config.yaml
d_model: 384
d_shared_expert: 256
moe_layers: [0, 1, 2, 3, 4, 5, 6, 7, 8]
router_noise: 0.1
shared_expert_gate: true
norm_eps: 1e-05
rope_base: 13200.0
rope_fraction: 1.0
parallel_block: false
init_std_qkv: 0.0263
init_std_up: 0.0263
grad_clip: 0.5
batch_tokens: 262144
Below are experts of layer 5 (counted from 0) of a mixture-of-experts language model. Rows are named router (the router's row for the expert) and show model dimensions 288-383. Each number is 128 + 24 x the weight over its row's rms, rounded and kept within 0 to 255. Numbers have three digits each.
Before each expert's rows: a language model's description of what the expert responds to; "mostly gets" lists some tokens that are sent to it at least half of the time. This comes from a sample of Wikipedia text that the model never trained on.

# expert 36
Contrast words, Slavic pieces. Contrastive but, however, though, the -ly adverb ending, and Slavic name pieces like kov, ko, lov in sports tables.
mostly gets: " but", " However", " again", " however", "kov", "weight"
router:138129144169108118151140091115116113126119140160111104110159095103109121115105143102152112087151151147121107083126090142184124138100078123100127106120161115168124102097151113146124132143129104134148118113126135145165117140123142103127101140154110133124129116093105157156151166164097135112

# expert 32
Articles, determiners, participles. Determiners the, a, of, his, its before noun phrases, plus participles like based or named after a noun.
mostly gets: " new", "ologist", "ology", " studies", " regarding", " arts"
router:124110141115113168136130119122133118121155130128117112156149168092128101155126130082111115104130134132147133078119097133160143116123096124112118133190151126115180065133106096149138148118127134107137156084081114164126140121112094094116117170176128134139163089098120191117140155131124131169

# expert 47
Personal surnames. Surnames and surname pieces after first names in sports tables, credits and rosters, such as Williams, Kumar, McG, Pallett; also separators after names.
mostly gets: " Williams", " Kumar", " Thompson", "kins", " Wilson", " McC"
router:125108159163183102126084105159095131125122121100151106134128108093142110127098143119092106118145145133131131097122124124141138140144106113126154146163132178138149126097157095113123170117113119115144136100169094156152129153109098122122164141136096090172144138107130158124124171156145098191

# expert 11
Title and name words. Capitalized content words inside titles of works, awards and institutions, such as Kid, Heart, Blood, Sciences, Affairs; also commas and colons in credit lists.
mostly gets: " Kid", " Heart", " Girl", " Blood", " Sciences", " Affairs"
router:110084134147163141132156138081141114147119133158138137101168149110111094130104109133139094129147159119125126139152101163174138169170109101155130118170165128125153098111152142121156134131130126105110148119134100163176110137125120126165126155118146113129121095098122154143130111120126099148

# expert 31
Business words, name fragments. Fragments inside names and words in lists and tables, such as Territory and Scribe; also this, these, market, public, financial, critical.
mostly gets: " this", " these", " market", " public", " mass", " success"
router:120103139152151180155148126167114116129110152176101126160113118094148059137122116120124125119160123167117137166143121139194111162147115129097106153105138134099181137141162118115138128126111119121139104116107129141198114128128104111165116154111125136115125103121106121132130119130138105123

# expert 4
Adverbs and quantifier words. Words like both, between, either, formerly, itself, also and of after a comma or verb in descriptive prose, e.g. both named.
mostly gets: " both", " between", " MPC", " either", " himself", " itself"
router:130113137128130147138151130077111114152120132126123135124110143122153081147139173110125098120128141156125145121145103149144129116162128142127150132144162127173135100141132125119100142147138106103104106096123085172182130096151116150085117134149133147128119133097122125159079131141091133145

# expert 21
Copula and linking verbs. The verbs was, is, were, are, be, been, became, and that after a subject or as, e.g. Balke was ordained.
mostly gets: " been", " being", " are", " became", " later", " was"
router:118129148128125138132141111102067108163123100107149110176126122156136131151120143092092114113121133113144108125140106160144103153144128131111130124145174133124160142116126115122102135104138098128107122116135130163125137102135107107126151142154118162109154108114131153148144111132123094132

# expert 37
Word-initial pieces, biology. Word-initial fragments like st, f, cl, rec, pro, plus and, often in protein and cell-biology terms such as rec-eptor, infl-ammatory.
mostly gets: " st", " f", " cl", " en", " rel", " pro"
router:134109100130139146129154097088148085145153132079136118128160131123100087130124119125110078130133170126138144146101107124171128170129119124119119139178156120144159137066157109113135106116133120128117123120119087093159115107110109109121137101146142104113117096124099132118124132148138141137

# expert 20
Table pipes and separators. Pipes in tables, hyphens in transliterated names, paragraph breaks and digits in lists, results tables and numeric data.
mostly gets: "year", ">", " tw", " SV", " Khan", " Tw"
router:152131156175169136119129138087117103103174100112107091118142135135090098126107127111109111111137173107107148101157103090140161124144088103117141104170099178128147136122168093127102132109108121112143124140144111156137129111147092130143090085122153124132143145160114151154149121118098107160

# expert 10
Mid-word fragments, degree words. Word-piece continuations inside words (fort-h, F-ast-est, art-ifa-ct), plus pronouns he and she and intensifiers like very, more, big.
mostly gets: " very", " more", " big", " little", " he", " th"
router:110116128131125146154113105105132087162159159145111130163163119125089113150110175104113160134131130139103098142138079149173150122119112125117132137139185163114142130120133107077190166134140097092117109122146133151136130144103105144143098163131164131116102117138141157148153156144095128116

# expert 7
Games, series, finals. Nouns for games, series, finals, shows and crews in sports, racing and media text, such as Game 5, the Finals, Star Trek; also in before places.
mostly gets: " series", " final", " game", " DF", " Game", " crew"
router:151127117145148134125074152056081091120140154149129077157140173117102128139118092112120108099153127141112115092171144147151122182128089113148127151144143142144161155142158104077116161113090085158186112115148107178168130142128094129102136126153129089126136113109139121147118143143117097111

# expert 5
Opening parenthesis, slash. Opening parentheses and slashes before numbers, ages, countries or abbreviations in infoboxes and tables, such as Born (age 32), 401 / (63).
mostly gets: " (", " gra", "°", " cu", " ru", " fe"
router:123144140132143145092148097088083141152132135134103120138159159117142116121117138140096142131114185176158111132150082117170103148154080129152171137140130116134153116104119100091170170122126114131161129146163069141158143110130124133082118105138079127114113121103117151131135140162126092188

# expert 28
Scattered name fragments. Mixed word pieces inside proper names and titles in lists and track listings, e.g. am in Alamjeet, ation in Nationwide.
mostly gets: " there", "with", " among", " \"", " America", " era"
router:134113166137167154077138120146106119091127115151127151181130152077127151162111110099120111096165135162105089118164148105199121151160116141112123148133135144102173096117136123134110142100138125116136121133104122139133139157099135133146104157142153093185158130151134120160130150122121093141

# expert 34
Infobox list dashes. Leading dashes and line breaks starting infobox or list fields, as in taxonomy, NRHP and credits, plus song, Best, Court.
mostly gets: " song", " Best", " Billboard", " best", " court", " Arthropoda"
router:119117146127135110098142136149135099129097136151146122113141151103105098114150125135097137136134131118127118099159102148190145162125089101129131129134151126151110117128126121154131134117150112091132121086169076154153088147129136119131167126150112136156093104125085158157122135111106088153

# expert 25
Mid-name syllables, sports tables. Inner syllables of foreign names and rare words such as Pra-b-hu, Dr-ee-tz, sp-ora-dic, plus scores and cells in sports tables.
mostly gets: " passenger", " 978", " sold", "itor", "board", "Senior"
router:130134154143134142133124132097116108133136114169119122137116159160153102148107117134111133064122129122182126115148079133176138152148115152092165167127125164130109145113125103142136133116126111072121105118133091142165104157084118161135123166120134095125112109162132114127142136172107123154

# expert 18
Digits and kinship nouns. Middle and final digits inside long numbers and ordinals (164th, 37,042), plus family nouns like father, wife, Mrs.
mostly gets: " father", " mother", " brother", " wife", " Mr", " husband"
router:131116136131144142130117093086113103125113137141123121164161139116119111183108128093135089117123154129135124111137106147152125134161157088118149151122138137110143119119181105152131131126098148105091081129081121160170131160117105123089143168134108114127140062126137136155131125131107084122

# expert 2
Sports prepositions. Prepositions and punctuation after verbs in sports biographies and lists, such as signed by, led the NFL with, coached by.
mostly gets: " football", " coach", " sports", " league", "Senior", " Chevrolet"
router:176097152153153122126115087119110119147127182134158118087113127117097098132083145119119115083126123112161151130137114138153122150164093118124153125129131096153141111117152157108138112100160098141129150138144107162144080155097112142089126146123113092137168109118072168167164154146142120142

# expert 12
Sentence-ending periods, directional prepositions. Periods ending a sentence before a new one or paragraph, plus the prepositions to, into, through and from.
mostly gets: " Mo", " dis", " Do", " through", " create", " into"
router:144091130113128125123153135126135124135118119132125114160132140159091100141125157100157108107108139123116156099133110125175133139154113103129127141131120149134142104111129104123138146120134101116122135108157094167144131115127090112129135158178166097174123109093098167135113135168122098132

# expert 3
Plot verbs, table separators. Intention and action verbs in plot summaries after he, she or to, such as wanted, refused, tried; also pipes and semicolons in name lists and tables.
mostly gets: " want", " wanted", " how", " tried", " refused", " finds"
router:134119118129126126113126091110108114121139113105126130124129138115119097123082134155132114105143197122108137086121117146196170125140091095167120142142136148151172128120192127090088127125140098095141152160156125154148124166113110164153130169138153116156143169073133163160159167145115106142

# expert 33
Transliterated names, table cells. Pieces of transliterated Thai, Central Asian and Slavic names, and pipes or digits in football statistics tables, such as Song-kh-la.
mostly gets: " Phylum", " Pld", " Ts", "aku", " because", " Kw"
router:130128101144108171135094118122097125098110106120133108087144172125163092127106124120133153131149139108140130114107111138189123112144108142119151182130135160118148101099158128137130153115138126136125114135155121161119140118098134141107151165169140128127146109123104109142110120162102128151

# expert 15
Geography and roads. Geographic and road words and their pieces in location descriptions, such as river, Creek, Avenue, Township, km, coast; also coordinate symbols and slashes.
mostly gets: " river", " km", " Avenue", " River", " coast", " Creek"
router:105107137145155157111165098129092141130133116116093123130152153105115117127115148155113131127098153128171118140141109106151143142143117096100168139141115135112159110132115106130117146131142123114124104107151098141193162102145087152080109118150121122137147085108138115129143091168078107156

# expert 46
Sentence-opening words. Words opening a sentence or clause after a period or semicolon, such as In, During, According, This, A few.
mostly gets: " During", " find", "During", " makes", " making", " According"
router:122124163104114152133090128088130113144127116112169138118105153128116103140116140124143126079140155137130140096126138135138145112136127112159143131140182126163122124127125109100123135112155089118124110132129123122174114149077087127144121141167135139128168099109109179125121138161095100174

# expert 45
List commas, years. Commas separating names in lists, e.g. Moro, Segni, plus year and date numbers such as 18 in 1829 and October 3.
mostly gets: " 185", " ret", " 184", "の", " 180", " bring"
router:115120095133144128113120140108150113154138111137141107127143110121145096150119104112146119117165136122156119127125114135172107158151142136138139147150169168107138123102138110094153180120118104121105140109137132169185076146132110141166122115154134122141155122104110137117123104144113118161

# expert 30
Participles and word endings. Past participles and verbs such as known, replaced, fell, used, plus inner pieces of words like Heyndrickx, Heavyweight, fueled.
mostly gets: " such", " fall", " replaced", " wood", " physical", "from"
router:125153135128117139127144103117133080129154090128108125120153124084102040149092150090087085120085163118123144127147093143136151154159127126091148142119149114107132097105176129132143132115145079074128135116144087132144064124121103155153115142139145099102122113123143169149149120145084105113

# expert 13
First-name pieces, capitals. Pieces of personal first names and single capital letters starting names or acronyms, such as Har-old, Har-ry, John, H in (HKTV).
mostly gets: " said", " opened", "John", " Joan", "Th", " planned"
router:136116115126112151133129104142110097151139111157177119141168114145112110126142123122084119083124148112131163113137134125167149129151083157125126142141181183136163136107146150127159120095093151131123102147141115153122122153126135149120142129118106108069139142108158131138137131156089099174

# expert 19
Infobox field labels. Field labels and their endings in infoboxes and office succession lists, such as by in Preceded by, Incumbent, Coordinates, Release dates, Minister.
mostly gets: " Coordinates", "Scientific", " JPL", " Sir", " Minister", " Arthropoda"
router:121129131134148137116128109112128083160126116136082104158134133113182136142083117108096119098115144153156114077111108148165113140148109119115133121133148140120141093125154090140106159133155103060136127132168128175164104143093105164127129114143099103130102139115122153135154097142116063149

# expert 38
Team names and plurals. Final pieces of sports team names and plural endings in rosters and tables, such as Phillies, Saints, SuperSonics, Blue Jays.
mostly gets: " LINEAR", " Giants", " Greg", "idae", " Kings", " Insecta"
router:165108144123139160141135107114118127127105134144097122087139149140153109116110138115119118091130149094137134096145111113147112126150101122083146159146160127149114152111142111133137125079118114147096146103151104175129130110121126089105126128180109138148135088104134160139174099130114101161

# expert 24
List and clause connectors. Commas, and, semicolons, including, called and also that join list items or clauses, e.g. gates, called the Marriott Gate.
mostly gets: " called", " including", " These", " etc", " calling", " include"
router:144128132124172152104135137131123107145099135107123109166122139111103096137116102107112110095135159108126121086127068141116126142193126124110142129170145124137153103126157163103125186139127110117141143147107112183147109176144110107147111091134129096129148111128101160142109144163113115174

# expert 35
Sports scores and results. Score digits after dashes and words in sports results, club career lists and match reports, such as 3–2, 2–2, goals, loan, matches.
mostly gets: " guitar", " youth", "pur", " Stud", " Pun", " overs"
router:132102133159138154106118112102087107149121118122157111108135104102147105146101156124120130145106124137153149100156135134143100105167124129143169152156144142159112141092154117119098147109136111103173126091137115192138142136121119157136129148159121082153104139096128149170117104146151114113

# expert 42
Place and institution nouns. Heads of institutional or administrative names and infobox labels, such as County, University, Stadium, Unitary authority, Location.
mostly gets: " County", " Authority", " Stadium", " Ltd", " Location", " Records"
router:111111120109157162099120126117100111147128131149163118130141117112131085140103120141137122095137166138132116133129101128165103101150075136096139158153121131129101089144148085105132134112097123129104121141121105157164113112146110138100148117146131146121121108120109160154153091151072116141

# expert 14
Years in dates. Year numbers ending full dates or starting phrases, such as December 19, 2000, In 1926, the 1970s.
mostly gets: " 1970s", " 1980s", " 1917", " 1916", " 1965", " 1935"
router:106095110128147130131104126112130114137131115113131103139153121094115138122094139086109070098166121128106128055138116118156138135168170086144129103164164114098176174134139116096148148101138122125132122101134096147154123115125100127093120134171102120151129127090106150168154146117105131175

# expert 26
Foreign name pieces in tables. Word pieces inside non-English names of clubs, places and players, mostly in sports tables, such as Kasımpaşa, Târgoviște, Hajduk.
mostly gets: " MF", " Mah", " MA", " BC", " Ay", " Moh"
router:184110131171143125119136055114112136143117099136141103125129116086099129114144155126117140142119150105129150059143125169180155128114130126105131126123142159174115125124136095138178165136117123129147136096111106146127136127134100143097093146150156135117128124104127159153129099118139128132

# expert 1
Nordic/Germanic name pieces. Word pieces inside Scandinavian, German and other foreign proper names and places, such as ä, ö, berg, von, Erik.
mostly gets: "ä", " von", "å", "berg", "ör", "ø"
router:136093114125188127140125113109188108157101142124125125135102151060135104149102158094134088097130176146102078071143114149154162143108098081136127127172134160137139138086142108178103117125130101108136092114128121154142089138097095155157092132101114067142135104136130139152123128130135134178

# expert 16
Closing quotes and nouns. Closing quotation marks and parentheses after titles or phrases, plus head nouns like war, station, storm, contract.
mostly gets: " war", "\"", "”", " contract", " mission", " railway"
router:133116105128168121142135101099140079147115091160140152142160149112129134126126141128119126117138156149143160095147144145195134126107147111126122150141176083139112126117111091114103140119122106116129084121097129189162136108171099143123099133108138117115162097078141134124134113178105122145

# expert 27
Quantifiers in technical text. Determiners and quantifiers in technical or mathematical explanations, such as each, any, different, either, every, certain; also commas before clauses.
mostly gets: " each", " any", " different", " either", " certain", " mod"
router:151118149138188089108130086114082131121156103076121109109139127136092088113120149137113106146137175143152098110170125195156150146161146127097123154143169116117148100128144100164084156117096093087141121126162111141125118168121104159150168153128105114127150120105110147180162142152109133154